config.yaml
n_experts: 192
d_expert: 48
d_shared_expert: 0
hidden_act: "swiglu"
moe_layers: [0, 1, 2, 3, 4, 5, 6, 7, 8, 9, 10, 11, 12, 13, 14]
normalize_top_k: true
balance_bias: true
router_z_loss: 0.001
init_std_router: 0.0249
vocab_size: 5428
optimizer: "muon_variant"
beta1: 0.9
batch_tokens: [32768, 65536, 98304]
max_seq_len: 2048
train_tokens: 477300000
Below are experts of layer 4 (counted from 0) of a mixture-of-experts language model. Rows are named router (the router's row for the expert), gate (a neuron's input weights, with its number), up (a neuron's input weights, with its number), down (a neuron's output weights, with its number) and show model dimensions 0-191. Each number is 500 + 50 x the weight over its row's rms, rounded and kept within 0 to 999. Numbers have three digits each.
Before each expert's rows: "comes after" lists some tokens at least twice as common just before its tokens as in all text; "comes before" lists some tokens at least twice as common just after its tokens as in all text. This comes from a sample of Wikipedia text that the model never trained on. Tokens count by the router's weight.

# expert 179
comes after: " |", "|", " ", ";", "-", ")"
comes before: "1", "2", " |", "3", "4", "5"
router:487486452516505535437670575460593537511445409485421499522458480563486513550590536482490469546515470494560456450482522583433542377498507541465519574499509504462483518412512518499437583430472501497532488446496428476534540494511461603503513445480478504429507508435571447464484567548403525405603535466418479544445434498505545475523467571540490466498542391467511488607591526447522515514538525528448495468468483505473499450554511531548512539431545551441520608454543447519475538566475492420452503473451493396561495487505434553352434506458488521531483536520424522369531536456438464532
gate0:561527595621550451519506529471550635475524431500543446550451500480496559462507558508537589496516532487452466454550495514509553487466514541533532475505543495536492439541381433592462590405409555495452575568507406464581495490450522428522520551503556547491468483392449465471548530485403564475507471496415518484498402484430427495484595405471551415494492549483473524517435503490511465597480476504423490530424490422541565478530488444554574497545461454514476614532510480514467566470456478536490483473439499460486429529497510418473430541462397469543478619513461510575542426438519531478
up0:479517600487438472449590530460488426527535578540488554419486443599457512515566536382528523516438363498503580543499476455397507486526513545387477467505519391541564545457624532497506430549546563450535475462521482586466444433510480449429526473435508495478480525467523519512527536550548464584487470499583495542524415563518453470527531438531579528558526510531488479478457498510516532523514493499531441556435422469481492553453547489412486507490565472505551450485614456547473502509538411555580478492609493430539498523488525545421481449523546467503434461500561458539558550412436611613
down0:541520510480513559572571543603542459401497585456422549454491490539431496547493577573518474487528501414552518507496602563564475427589490520581457482463557442537468478584469513526454495497440580527499518494501505573534483544417506529474461464499614474514488631507440454582470535521545557500528501427461501522437518471562484496500551422481551512446539446457468422508519432455475566428483555427494539580578501463558538615546543500554570476468545471590466450411495524438487578504393520473404501482453469474482454424580538502445398510469530544429450437476556442521526464529576523539
gate1:467495601529522491511534533489527627527476411511511423534560494509487468468629518557511491485634481481430501526560511649511474533465473591521575529510517485565447469517515523427534476469496532484481492478480513511457535542494465525493469558483551496510555455649591339504394562438501525466480448508512454539464465522437515476712497470417515386458482522517416542511445507483471505508488443513460494404573562448509516578558493425508511492454494512539469553429531492512538542477418418509506468473443454539544545556504559549479450520486559502552518442467419507487503537511557465497
up1:498494432470536530482415529549501402531571558556461518467412465464442533526418532509440539596369449520570496417474524407526451507545451456475469498464455497383476502474532516591480518463490443452485534482507530526520435502496464501475501487563429511522481492423496593522616366512495474567463528491482527458522563520493489529439574464579517501465447676421513429570494494480528492522531546417535547437433593585441545466534476478509521521495523492497504514614524485480432496559511520512442582508543532525461482486534434495454471526424492620400388573521553459526506512466482563541
down1:440474470472398483560521522518534557567511527486519475486527484422597373471435535450590504495516469513512527437473528508657469496585455519578554522512493500543513553480493530544429479481580546558602477415432470575498482454557483567430461434486508531560480566532581469518442633525529515442535471584591495558476542470525505470423494491517489557491551470489427523454523465432430505532465567446487567412424408494536461485562479513464476510472422472488483419436554387586503455507417478503519465548533479524512467463528652548556499516538558475478567470493509472562401524447506475524
gate2:520541485505515462421553590502483582482490494477412489538482489559517548428520546506519477589484482497455461443469479429541471483445419608424466447502483479508485610524571421508433531460437451503550532445437611473435506492346484503456524590516486539448498532526569489495613553605490481518570433513443445460478481495516530539504568445569470514572512415504510558633522478492540551456474470529369502521362523567484546478533468477472541529495468521479452434497542500483508529513488327518539501465443493368462474504479531492484488523505513539554486475581589512486462435479496578523
up2:467453481477481522557429478488481447521544448539567517490492504418499458599481466460490509430500558537506575582556552555411503493546565380552562597494532492525532426502461580474573418539570565504419463531547423527579494474649519489580457447502515451542509434462441484496455463453504525446450561513582537535529490525455459522535454574444538498451488526487528432333509482506474469560543529478620524492606426430548460465488534545497457434512509485532564581475448465489478455443496659492452492529538525632530535501509486518474498486463470470493538520445418488498508596486505451495
down2:480488489436486578434496469534507464558490474627441569523516541472438499559478476481422460540513598430537462575525520491558491527485543449541533537513453397554422562478529504531380487549565468544485466416436416529468456511536476504572588524571398442561507493386567517521482447583525511477471581468513509604563512497507510527480495527520577484591488508543509472553563601509558524537536513462448498518539555457555545490507554472539463490480545458429506472418443585439588424598432602434593492490479480505494543531527511515395471405534479460451543413445534505537577511471479436536
gate3:477520490657524488560484587516564473422508370422553551536487514455487473546471472509524517525516491498389454559471573545464449564542432443451456524525439430600469451473525549464555507480428605528455455452596444524522532539557482537510496553510486515488456516495524434429543571547460473554487501558432458527485538551409491546549495480581422587507429503401477475441554562463447546564662477456521473510459455484494597438446520500509472509533547492522504611527447575486499368579500532478472515544528539403469518529520579469506545516511540542483537579462419505510458467473504518487
up3:439437479398517493482567389495485562551468549556392441513463437531495521464520515522482509515439463529515541433481487483587540434465564557535463448507544565364433429427473492499515431504544444514541498560479507492439514505425454516513506512508509487466532482505452472538519482478472591445471508481535534511532526373479458462462559530483542498470577561593429560562461549550548413491361458526501511429530535539515407510631453383386513550475468545479599530543545426476491652503553591587494569508475481535569490473471431502473516475445472505523449499474460543503551483499504450444
down3:409544489403439477430533385522526526559510501450426444494442480488578506544550526524512573424501527513566517511522529576585479501522476512566515442435536490450711432433586559460457470522467544504536474459535476523492470559473453458515558396429557535529463492501504567522432555502504520518452547434524488590465513472521396497532446477480435501458509521552447451480514484483473506446512558454563508478450464406413569526663473536501558514494440648511554432414518435493541551470547504573470497547507487500546534439556535453486438501551512494483491447492508481521512493404504421562
gate4:457542568537448493565517471548489566574533409485419464544460421563571502590520589454481471533435502523488512542580497462443457457479499554421510491501503458515497519535504539477490510482438519446515554496430482574486561496511432566434444545410523468429508508373407530482517541650479486548487465492471526470530482560483464539513393509457559508489542476473502498517482454537528508545553464559433529529386399507520501524567595505602594507469451451447485440528504476501472557493425433590460502462651455474531518490645534550498477568533489487617544512442568541418491492477530538464
up4:522536587476465532515426459553544513501521433433487473564551454517556533453510569446513487484444495500517509539504467460433450469436528562386516505498482505555537529546541487519499509491405520490463483487442494559475521500470477533423453616444439480467496558425418571487515567658469465501486433450476465494504419527523395603490429452503563456495526484490380515516528448539501529560541461598404512552407495558508566547560570481651574515508441547477432438485493522535475596438448382504506502464619505508501478458496516523540510586561457521531590482411545511429471445486516526497
down4:475533464537480523466526466529609527471507524479479523460544569506510482461607557474398486537563464599508486458548537532514523458511503471460510456535550426507451494561440454489491512521509489500461559609600491486475511598445484466461481508471442475517452479561543565579518593527511469459506487440602498491415556525601377515456493431461485439518519470414496498549539457522493508554571542498418513420501512460487558553548459500587521476510490516517465461470531449488584489426508388485470474556402500402491384380501543515597564460591607485495488551576602582482528419557465484438
gate5:470485501517437460410538528388482506521507482472447462495514604520429569447593437465470500564513487507586489506467453535431618517468478487420462477503490480472532468454525530598581452386510507498553540470546485581445536540453498490499567520589437500392451505486467493518444477530496478406513508452428377516497492505536494535526403359511532470516510441501483510599561476523497457532478586493502446553440490597498541508502463416481589506538428477545508651511439552641541540521516509484548455482478491512481518514391562447550467541491506451546407481476504475450453510592455456451
up5:468491463438522529540487462545505456536510528547526582537547437463532454610422548558470471445437483562447514506535521584574405474539500537586591516459490561522388466515504474440411456579500453513481511529524526461522503444611525433433417560437504479620461473478559494467515571444472555525379612514552575527444531519456509522457573561545438516507425553555493484410385514468509543489518479491491549432496506431446414569509509490493462524532588490407514373459552438396469463480548510564443539536523477511527540522537484577537456487505463487479550499510412518495499547470490444590
down5:409494480404455522401450526567529493493577485479521483478524417478540494545446466587553487533506435533510497456492566461577510501509544519455496715529494466490557526464510561539482555517361485433502515480483482634458502501549470542432434524486529495569476496536504431456541504631460449561488439452489538584490452517495551560507454463563518486587480589472493543462462453472495446540495563472447450462476478520519485504536440480604505550532570515563565481515440576550442430588478536526516545525611458479539457448579472549495537583556447585471442548515484522538544572543543559551
gate6:546529489564527438391436500396443417477563522478419508480530477451455528530528526447518555479526470494481559521440488539522461444581558470523441508485546482548488523464529565518476460576559393505584518532292503468507488476531449540514512515539412524389491538565441551520512552562409443556533455453489513517524534498452576530520483542438477616474530520475513441488472547437482470502506531536492544491508553448510580497443593614386492512455528544527588422464454451493461435441469480461502618474412476529440482508559422525496467502596471481435455569475490495554493522459452403472
up6:480386547508463537580575476677480555505391464483553413565444478476514511395487409555475442517512487497568481448525499495473504510464470560507550504461417494476510530551529522458464587461465516514374456383667521521450553500378519474500494536557521484594524455500443470436470510431589482487501537538487445491521455516544406422460547467449503503494494461552509512471515492489598500497487448533486508576474468542509439478508436369604580472477484375530445574538563501511539558460541553507487449578505493463528510581468539451526516459474469485535494516516547540443514478512541498536
down6:436565485466554494537437509504457529509569446429502516462521509492523502525407489486470435585464463511533510509520504566534513544549463520487573505522434548589502580464526474362472598506457549513447454527557510497511498574539487551459582462494587558444532642472531464406475570561452502439455581447575523445465481465530465506572477460511442479500499459462418543480529505473409540447518485446542431448440434619500476489555486493451422465478524521452464422567476532421443559496572410506466422574449536566530443524496499471466556455517528492525593466413515452438579625503396433479

# expert 111
comes after: "\n", "|", " |", "-", "|---|---|---|---|", "|---|---|---|---|---|"
comes before: " ", "|", "2", "1", ":", "0"
router:430470480562517510516529582477527469516471517513521423525485444580375517542515580531416488452566494555585444512488534542452505521604529584497519511506483451495524566489499561524466589440554503559519456492510494509551508592585553546537577470535441491491553501486529469455509566551427473525530531559506567565516455456450557478550482621505470542483475419447536409501586592468552491528641525542513503482460498464444496466508462590494485542416585566496502520400503413541468512579592517442483571494456467425541581539512442400415493510486488452514466536485451630466560494543494495609
gate0:529515511573453536530521467546614592427493511530461515536452474561503465478482458463516492513572524534405428476512632485405509521557524543542576480530465456504475538463480535535325514497445472510633462355554540541439410508528466538483505579500562496503501449459498515549509546510524437470547551600595477521520455463435488505448482527456446426472489493490485481505540499493450489464450476480481512552573450402405601526528494392467459515471471522492514449505481496531518462552517400537425526479333537494471509544553492502518553480495477490529540525530407539364492527445536496411
up0:571561496543498546559483424535626522416571541471463546547531514527567517437454460419525529515534507520402447465489561425396528525511521557486636507557503446491517471496510488492444508517464479465609498385587477479501425439515470563434413557493583549477454458427519498532499509490600456436484492529530450450512426544420571468447479544513430485455512443457446445467531394527471523471431482506503498561608496464500614548529499374446465500446478499548480453519468488493468443545523444531442485484455460528504493504537528523536514499492507538555453509542344513430478583451528508371
down0:567576529495467438521511431531510460501435495459526618450519542540518456533454580482525431571547500459537525480434506502509546411559514496447498471522482431588455463459464502566530524503612463581466584503451582458428452521540447473501578555447499489542507556477432454444582545475437488587433448609408467446596482504528521555527584555490490456461597522472510572454463524458502500556525450503432400476543592426460569452498508403500512573460452505520496616524515573489472447500506493576457538447383465553439522469562506538608458551612536498494481487441481499506469523529559534511
gate1:467515549613487425576476592412547496509479515511575399586535600474419505470541480467505477490513572480555479549432557454435475471536566501505494437506446553471378594553468515468519465466525416482524522582507459496450438468529561467488553522427587489517500536424508528425512425492498590602507485569561593472499460588468560502557517490497494540492555421439511497448493477492527553654510453478597474495515495530445469477500456505498538478500519554509489567475455469529489539509577453516542525614617563456573493465543466521520493429535514472530460544433497536366600441503514536553
up1:488552553626542446545485517464588502510463481452582461599556631524489524521490468505505498536483532518549555536407510419425479454506529492516424497502463521541413574503450565463490460436530447517482520551508524502504477529491667525464536529512564528476558518390436502383503503411487546554527513535609533455491467547410505518566544507466546488520512426462506409479509440516525550704479484457530491487554548490574483482500468499490453478500520570511502554489461470511532597519561492423554545634597567431533460479521431487506463474526541505507471502436457525423587517534522509479
down1:524492531492556471517549547417480482536596473522546429451557515453436502566487485494483530473505479457570518549451505466521482630543401451444448476492537429425472523546473529471471497467472550509477442465489483462521468434451553546576474518467587445584516486503468478471524530440540516501543500481532593475492560603529420499494503540526549497473509520481577525475589513492526497435439490484459484562454544522506500465580376378531429374494439465443510465590439568441504500472618423508577614542574509516493449481558524383546533537606542515401622438509483569500461451515521553446
gate2:482496459510452447531562430493563451450485489514515428528423469541488428482420477468527512440505530440646498482529478567458617581490470480473511470516492457451534589606470492441454568491466467527466531449464437558454512449561433472470525498463494546454583538536566550519520471504524464492447525457488517476512385406557463555494545509474414519506503559498486511525625517478632544500554452550580448475509373468404536491459428531570407470472474526584495508457523440466507520457597547513543461483390479538517460425488524358447502518626514527506509538461539500477525514500461524603
up2:482511555489511552484451576486448576524512499494500508438591528483583565533559516499491479509479493575347513511478501433569362426509526503524485531488500585540466409380514559523518429509559556478562478539504567503518516562457534516536483495523521446524456461466459433464469495491495533496562494504514495544463621603451527469490445492525615473521483462496470493473412503509367481499447507448440557550496630589618427484543538520402581556498502491438486498527460574507491477541421464468476511496573501473438587556519489608525499474377474481484515416524428497532477522525539481387
down2:482467376453479529495497562479484495500477432539511539478526421375527488497438518616492527512481551511546442379448511479508516522515505459509509497545519471533425441416547498548537499483585522495513466396505433504430508547493562573450527587548522423473556499416444533595461567527489454488475540472365514662520455437435421564454488483578484468529578528536484458588457578551498593542560463539399569538429479450472439455562550430534506563512472496406479544498468459477458540555459522434527607496453509466428462531470540390529464489488515562529488468463478507489462490486532460539
gate3:494414459537516481561501440483579484540446476495427530480594593511482449523511465546503525439496561432483455518540504525511481419583529461444435526530598538565510542530455548488461430465503436599475528508599482477567456530446494568599500471592409500446538486481512492459499502560484490482556513552537529525540498414632470548553539557536483419526457427456603535446565564476449518560411444553449508469484428530411395535426449576430585490461469472524521463531431503513528505551456463549549486523573521521480558438494580424492512381534521438498430597524538458483586488522516434472
up3:579635482427462541426596525443512549457580475527633468463436435494461485541457529514539472541459458504651416530548468441531500506570507556558547412509450450420441486422503525523473475458473514511523514505510502486532651433575496498442528502440521548511491488504532539511465580505569486500516490479498567496496493539444441498479453441522522569501402550449445442537363465532477543510537523504504479485452546526463491406566469434487504547667446517495521475436489487504528487544459416445517449538468575561556445508502474615465480541561463549473511397490481571488542505561555542528
down3:492507493518503499470412439510528538569536524514538562446561560583526493522446464492545451425533496436549466468534476514591450564538585512523463456559555467592541514512476582484490461512499518517524470498419575511609431503498512546434507395474522589458554412439444596488510539497501430482514403553459570531441503417436425486503471560501535410492531446454455484502466515474446491457440507533450554550561529495381556539476458582483566461438477551505421574455533502412492582454394502494538509506427416434513457474459564394429549411550496434485416523550519462510522540610525464534
gate4:540586477459538444535558468461463444536572503594553447477511467524471513512514504557528481467569458492478545506450568488500518571457502485572490447513465546492486527516564448577484398503537469437474550454525505420467551445481525467531405491522595513536537477455515579586521547559380472537534544476527547455521441521533452489449519456562481523535450404525576502471524536519509453479424483467506593569489575595459388432482499474380471420431559497573530372565539377467491511491482462440535543498540462451574524481494506489425459484553444484527376479539526564531612531499538515640
up4:417367425452506453490526540530481540444434443440522469426437600389525506457461564409458549489502532498502546575592481526466514499491523520578539495513574524480461487461502541501503531535518556507499497614522557405574499514547442460669471487564457476522456532600559501423507372546556569425503507494512394533495504439523460626451580533496514445444509509568523477521527505514488484515550487516579575500595443525501410428513488519493449524538575509501557511534544516479508515592500544442514484440535533464527567590447437432459489533448555472486512502527477429463441492565493461575
down4:469476447470563463465547422549586484498516525435465631511571460502510530439481488504515618574491455441463546496424402553486523537429602476512453521459446352445542422535515437551472459596490583540519387529528467435457488479515563411488429377453473518538491483454558439449453472408508511455551531534532520538495545528532449526441507477448525561606562446532508491480484452490479478499385507613479546529495477571575477482408492523489518580467514518523468449520511472536524520411469448467552444466388411498496443548518545436509493527526461511444480439494533426475506518563502532571
gate5:475498452480487499472543530570513533457525467511401478428484432523460572432474469488530522539633529565511454497477474474567482489575488468474560497498488476439519641474541440426651440560525458555591487536593408594521482495535523520544569501448646513543484502597433503502468570420476552551434559498477560492501576477507456467410394516543498527554536499433422569486536492483522508532519556494536534498507466436493555537486516490468443494435408514417503472431451592542506502427469527525478434580480516453558394423476474504594514488522474475560517568537575475467551482541419493521
up5:471517426480530528508480552540583526555420535526603509525607489471517481567545506482446417486426463498525512520449482523432536524518571506459495562474571582523450432521483558526432499423519532451437526475478577468535461564503523536460502514606425435447617461417547464457500403533447419451543527518489524497500479530477489497535539546477472499458459523594529433536518449520519478511456552498456509389472619578539548455546509480547511505664550472467553469583569497532463499569562464415511573495544575561416579583496465489517527534560525521418554460529375456571494443517523531432
down5:420519436597542537549380460437538515520523546455413492486527549523448465505506583523532498507507509447563551506544560441575487481533436476446456422391484513443464482513430600413494520480494485490511576495399487535584404438538547514464527488503564485393619568479534497574530517516438470502546513583389564477544423446452505552506445461494569492431548430495540512458483493395530407503518436465470444446535490456522504498580510466467539431483525537480489539452511485483449399532517450440549496471516575454544465559565480522513465594481431522405456511589439589507483476442593528520
gate6:424506395484500468475373536584523556474512518442520469488516492473469464456471476461430497430524560619567537577531544564454449522515511457463508564515575631414545433507430461492522514499525605529501460522451506492435557619565518431403596500576553485479527523563435564448464491513504465508569524506512467557485482573564561456493488492504570563532539444499456504506581514478528494510560523501553540492524537523542483600441448488533512526446575554556491500406443475569450533440541598451508427438494457431404543392487465463408501508501501471522482488608521492558427596493460461525
up6:520499410553525489500409558572494555435510529463524422494408554448389486469454512501456460460517558492494460531530562507470514625496481409538497465530571562435535454563540498492501546505473600481464461535433448513453618631551483436429645457509528535445525518562468510497491549464538489555576573528513534590489476584539495511479480506516531502580507453505496506516514553483477566525517428541494610477482498465490486525433465517508464497429555496507437475436521555483418522394451570400517411473423489410380476493475490473456502547475534472496486410640511469529534609511496502514
down6:473500451493484575467518508546483550472407536482488572525549523490522486479650560541416613547458501550522556551430512554465507451485468455501551532467633482541557434587445575530396548430423434529553518540456470583523489552424504494445475632494485475478449581439505550485547399447513506534536526492505421586468581435527450529355534529448548518514515546499486506524408405579410549524435508486523480506457540478439479420425489567520520546534506473489462489520486537525564471498506521481539495494532494518479507491516492414513522548368487484564456632489525508442452461466549508532

# expert 22
comes after: "|", " ", "\n", "-", " medal", " No"
comes before: " |", "1", "2", "|", "0", "9"
router:429453439517516534454647571473554510465511456500451442561440460517416560483550506538305426588476489511544475463467515541434538447546486512457526511487503564468484540455491480506500575395398481521500499410472468532675486500531518552530491479496450513518496488454491470403492506507470506483570541509423526500468484497524556379491436583496529525553560420417564452501538551480604511464536556565485517424500516582525625528500539571479515535468436516494509542411534463538488509552486476466411525526536458452512526584553457503488456480474544546555470534578433504376479485478482480516
gate0:512455532570456454468464524509480414481513386465492389591494452402485566535469474490471438439577478489634526469532404508435585505533478542402392492517530552635564546476527510520465569521522514546435502494516546479464444531475407493519522526508605469480493553599460553552453504533484536559602505544429432479509463544528507522500512478531561644506482468504474534475405326477519517515518496514489459475517545557519484506500479585497500441384491436499521492454475509501495581579503491517479470531478498546564515476430524410611514511461478450558448555475561475472463531431538470521
up0:514545564529564554497426426503436480507520603457565548359616517510505451459452429400572552479449512495431489464458537511512406447483447465462529592476500466463506513501516511489503463511604459516589496506506459558471455511572617462490522538422446498488516516447535532482478469491509513418495469478536487475428491448439528422601494535483505464466535442538490500442538608558497484518446554436517445462511448440494600494543502417516492489536561542493490514486528511579548566528503490436601541449560567423605513415535542634440514465515459475413545470458620424492463453526467525431
down0:582541489546479457408511510473460488539504459585491467510524426453599466558427611547541498582496536567402474452484487449496496453464479467511537487506502444459407545537467530459501483519578524507515529435431559418468529488449581441437496500420566446413494450400524528428483536568575452495540522549522567530543431500476504470509393474480426500560504505449458557592582590510565452596579512554608496417453474488497448516538506479517561560545521486448481409432569448466396532466441454407410488546408503473510502515540487568497544533514552443507543488480496583513471498518441404501
gate1:396543532603509531522477535535407413496522520501605547500480420539544491458534438454585502545390529485500592517521468483446563417388536496530458574478509519459503497540496436512407419605466538454537492550467380493506489458482518493503530556476500548497506522560543390457440488568523396512605496466477409538477506553524471517560606474456521592570444460494544537493534497499593494466459415563657551548500464514488473434446491525552409499461513518565469462476443521517510486511497512504443541442474530411397412533486444505475539524477479492532538441530512405477553505435518473528
up1:370487558597519562545523501502448452565474515450539541470536399571542519466507431518545572519439549436509570540562476500520570446397543473443459555437561492432538450558534413483402422500476607464562494519583522555470548494436575518437491544444470562467520505576528458433439508502537418568491545468472420583534488499541491525557584518483463465547519479488551470515496490466574539446435440583622521544510425451449441458538522502508437413422527507519452521497517492527494463493540513479396573464528447455398431525516418530486474524565491478612524488516550519455515528464482406531
down1:520465466449430479493496531425473403500562569515556509480478483492497500463568468501480540472517490454491482498589449452537520489497488531611532425503534543441610423526598516521474562530455534494480474420585489558557595491447498542508410607499537423534479487596540534433551494506437526485459516480550519501562492554591470481515573511502396542426452474541507500491512605469586503485562471346503435506397432525526509466525439542535472485612464497518512600490407482529548312530564497538536506465532428499527502487491444514464430489596453499478559563524566457528551514484512466466
gate2:511538532523523582474423419450530528459444443523483555476470541482548563495414495439548447512491486551401470551480392487497494373466533564487557472496541578557510425613504558471518531511490557436500488424609573416442481576572521499448516468479501516481534504534503593544548495488520480524405457449336525493479447514479507426555435485451517443452558544481402414477461466451555518468536546602509494480459524537469493514529517591580461586550490496526403408394525510492516509533511554423520479552396499482368518456580550493495560497565499525538496510511489520492546531576485491484
up2:515561576501516597499488413476595512449458440512438528446503560556452579476477499522517496526449495455493455461560452491498458425450497543422570461492543568547528406570493536502491457453413538446470473359615524369502482537594521489481502453500534542424517584493526589538519566515475506552455511412351484518490496509524439394531439482498502523499523483464462417535531505507542530453515531610450479481470546556511438474479539512623450592490495480596437470422529563490491605531514502479437501460363527489475501472530557589501541489505483554511418565560456519534500500493491480460
down2:565495515444454495492527475521601504542429515451434536503570551533448465589441417435544582405554479477599515479498485451537456543479449507513500473474481517539476504558541571453448464609561514514522517461428498475519488608480459507439424409470583604492388517464522579541559537429452487446494497504596437518608567448581524545493498570471530508496548426451458516525473540439502553437619547489571553542460476472470477579578506469482535542506528483551534403459458504510592510468413547506454491576452476427470438512480498597511516525455573558500516597577562494537554427498539506495
gate3:409596553505501537607535553461480518495491568542487582636516483551446450541559461539483543499486451519575484474559475555488496454445492444452574450444463544552530573522466466476591503489463602424499480437534412531556535520571481596516549537432420485467482480482538501448504541597384505464546535493566542483487543457493460399519401501492491446571424509499467513490453491511527486515470514551513467566525510509407516553544494505447508524453430542493527519487561576471501707511530526556524492482395478563518495441436486505458533509561473498488490503505549490579487452566447339462
up3:546463473590496487461501568511466539475479442487438429389454549491510553430389546467450475520563532476445500595466548453502541500580503566607444570537480469414479398490501505524400560432464487532539503512488604508459501503514517434512513471580551496581529544537471478535480474415600508470422489506478524553481470556497571592494597465511484565451546513507569470512481546464459450445544490435480540402489502506533420390502543539564533481517529484506448486446490401577500381558500501451507484500588513382428479566576458460551496497453524505537551524516482514421537581402524605514
down3:450368468483444485501453456486398519546456518542471489520470552540486525409495510497554548561609573521583522497463595597523466620598475522504544503487490518552395578482542429486538552564542408457521445482546604504454556582561454545492499495467466512369568508461514499452434511540570520363470488537436489502487471567601548418507489465520440432510489483493559498557583469453547574526533586528544482514486542477599480453440462608480465527502577540403537499447535491540466475493459512465419482466503525551506477537486517510512522487470476498524467472438467480492466595376508486525
gate4:517501503482441574496488473503545494469498519441465431504497531482569468457432464502404492468637469492392516515578476482488495483532493502493485509527563483510557527565455535545546532519498520558430520476567501478510493661599410562462534454476531456464457521509535482370446468507425535478407494489419553537482497459512539436456497609516509471413537414499517468463431473433596481434438654455452479562508556526530491486512511498523449510552560457494532537438423563468470479560458511512571541632466488383522402524505627488505563504485533531515494504504463573478540466385554504441
up4:578534506488451500621439480476581524469444349509521466450461522466416498538375543558544424503436514469466405588455559342581541488487555539507469453500450528516473483596556526492465477503490453407484419481412484416567587524571510469445500521535499547524474519512542570459490535501416403426524577497490533463501493502505456493504521557386526491476500457502400485483417533425564443478630493526431479435516527431429490556542469539572569487516508495574542494501491440508476468519484485502482506458551491404531456518516568417522573504480532502499481417540506563472515491552506544559
down4:516584565526516494536546543453513516535474622445536492497477550484532567428507490524599627405611460495566462461612462541545472595445538577456485501481488513439509379560537553488579493532500469409486507463525426474518508523445444462491536481459487539455499455549515563584517539476544501517454494459447535547532552489441412417546589485433459487562423476554521478454508434523594440392616561458471448514462614422520477546516504526428407521424541441522465538489596439523519507499560515577483507536528449491464508482547497491424485533472528560484437494538558563481565499485558559522
gate5:397495475417431484415537502522585518509519525490415537523518419440538573561598457417486429497499469587540458476416441581475489501436498467513522473510464511502455520464522559544505463516501566513454510464491425575421411511553494498468499489468422519563530390575477610496436534503482527593575484449542407501491526427463554491470428531641453448475522524495432595500508590514467530467551558625485535549521514564551400484498556408474521494566500467432486469458452521519493505431521465479526409503562471506509549462479487603590602525459511441477537499515477390504452479490453523489
up5:430537471436468469420493475544571534471477570558378587455560401449513584571525471398505441508467484540561436510391407547481507487402452472515484494469521517508455471496521534559552475468483543485399547475525423528348408520565574478460502463453481539546516416542479603434519528487499479590567452485497421506457514445495462467457478510606483439484461484492436598468505596487501540489604561557471512539453506540489435445498487466451577513574493441408449442435493524501478493454525462472525462545573504485515553396494484627537550493528498495476471485477425427499494500471476549472
down5:521406391465412494463498534509461400461510489593520481494525489431528478523549580494523433556521489482460470478455505469471556439465552438528471498579471605575503510477534483474582483532568371476433407445466505504554452536478535546551555425538512515499459575533458509542492518464542417472472407561461469471521501526532500485503519504531557434486525548596641461445477494552528551531455403565557528541459463549507439433386529549470472568536545578453492527610511524486528590506504452493529433528516463615435497613471462521556348519515455454506553520531484484479416567490480529504
gate6:483470424430495553536457518586489473404511476470588588523483606590621541494503588503514513445571477501530495482488462469516503485562481462549429520467473472532562465592515520559509502480540479480517472484580484476450491472523522491434474412547508466511500587584512627562466531576519384490508450530482544483541466537462399523417601568476554530484468425489512502474449419412450479475478569585510488418593606410506560530429536497563545534444529478508471473381484517519512428464437415428393497510466456480451501487487547455484432492431540543472524457463405512558466502515445448517
up6:499531612572498453465604479451494601572473501574485444520467445458399520536448389512545490493455459528424558540424547502490455496456455608437505485542549518522419559449499500418406531533399580556489488524443473492578508502482511483525564582461520500462533455412529422503490572461469589436578526521585486542415533490523479503565448454477496565473524594551437455493580469526632487515509476357444506530444407511485451541591458496502515442536482538472579498541525535533444495523597569547565491518535536512513522467514508446579512517467483448549465516542575501531511480514535547418
down6:559433503510359443476466501495392485475535495506531510454416547578517550467570429506459469567548523514505489539550500495449487475491538500476585524583495455497460501573456476508473578468473470498481520465476572489504389475481498565474512437510456593531519536454506494494476540551424546555499469536589410501490497527478493530545459499522618500470613506503500578493494550550452490544516478453384473490427413578526457502514581529492583496590481418591485436609558444459489509584457481519502458507436419508437490519487450511595485487705508541588531492513523511485505441592436424500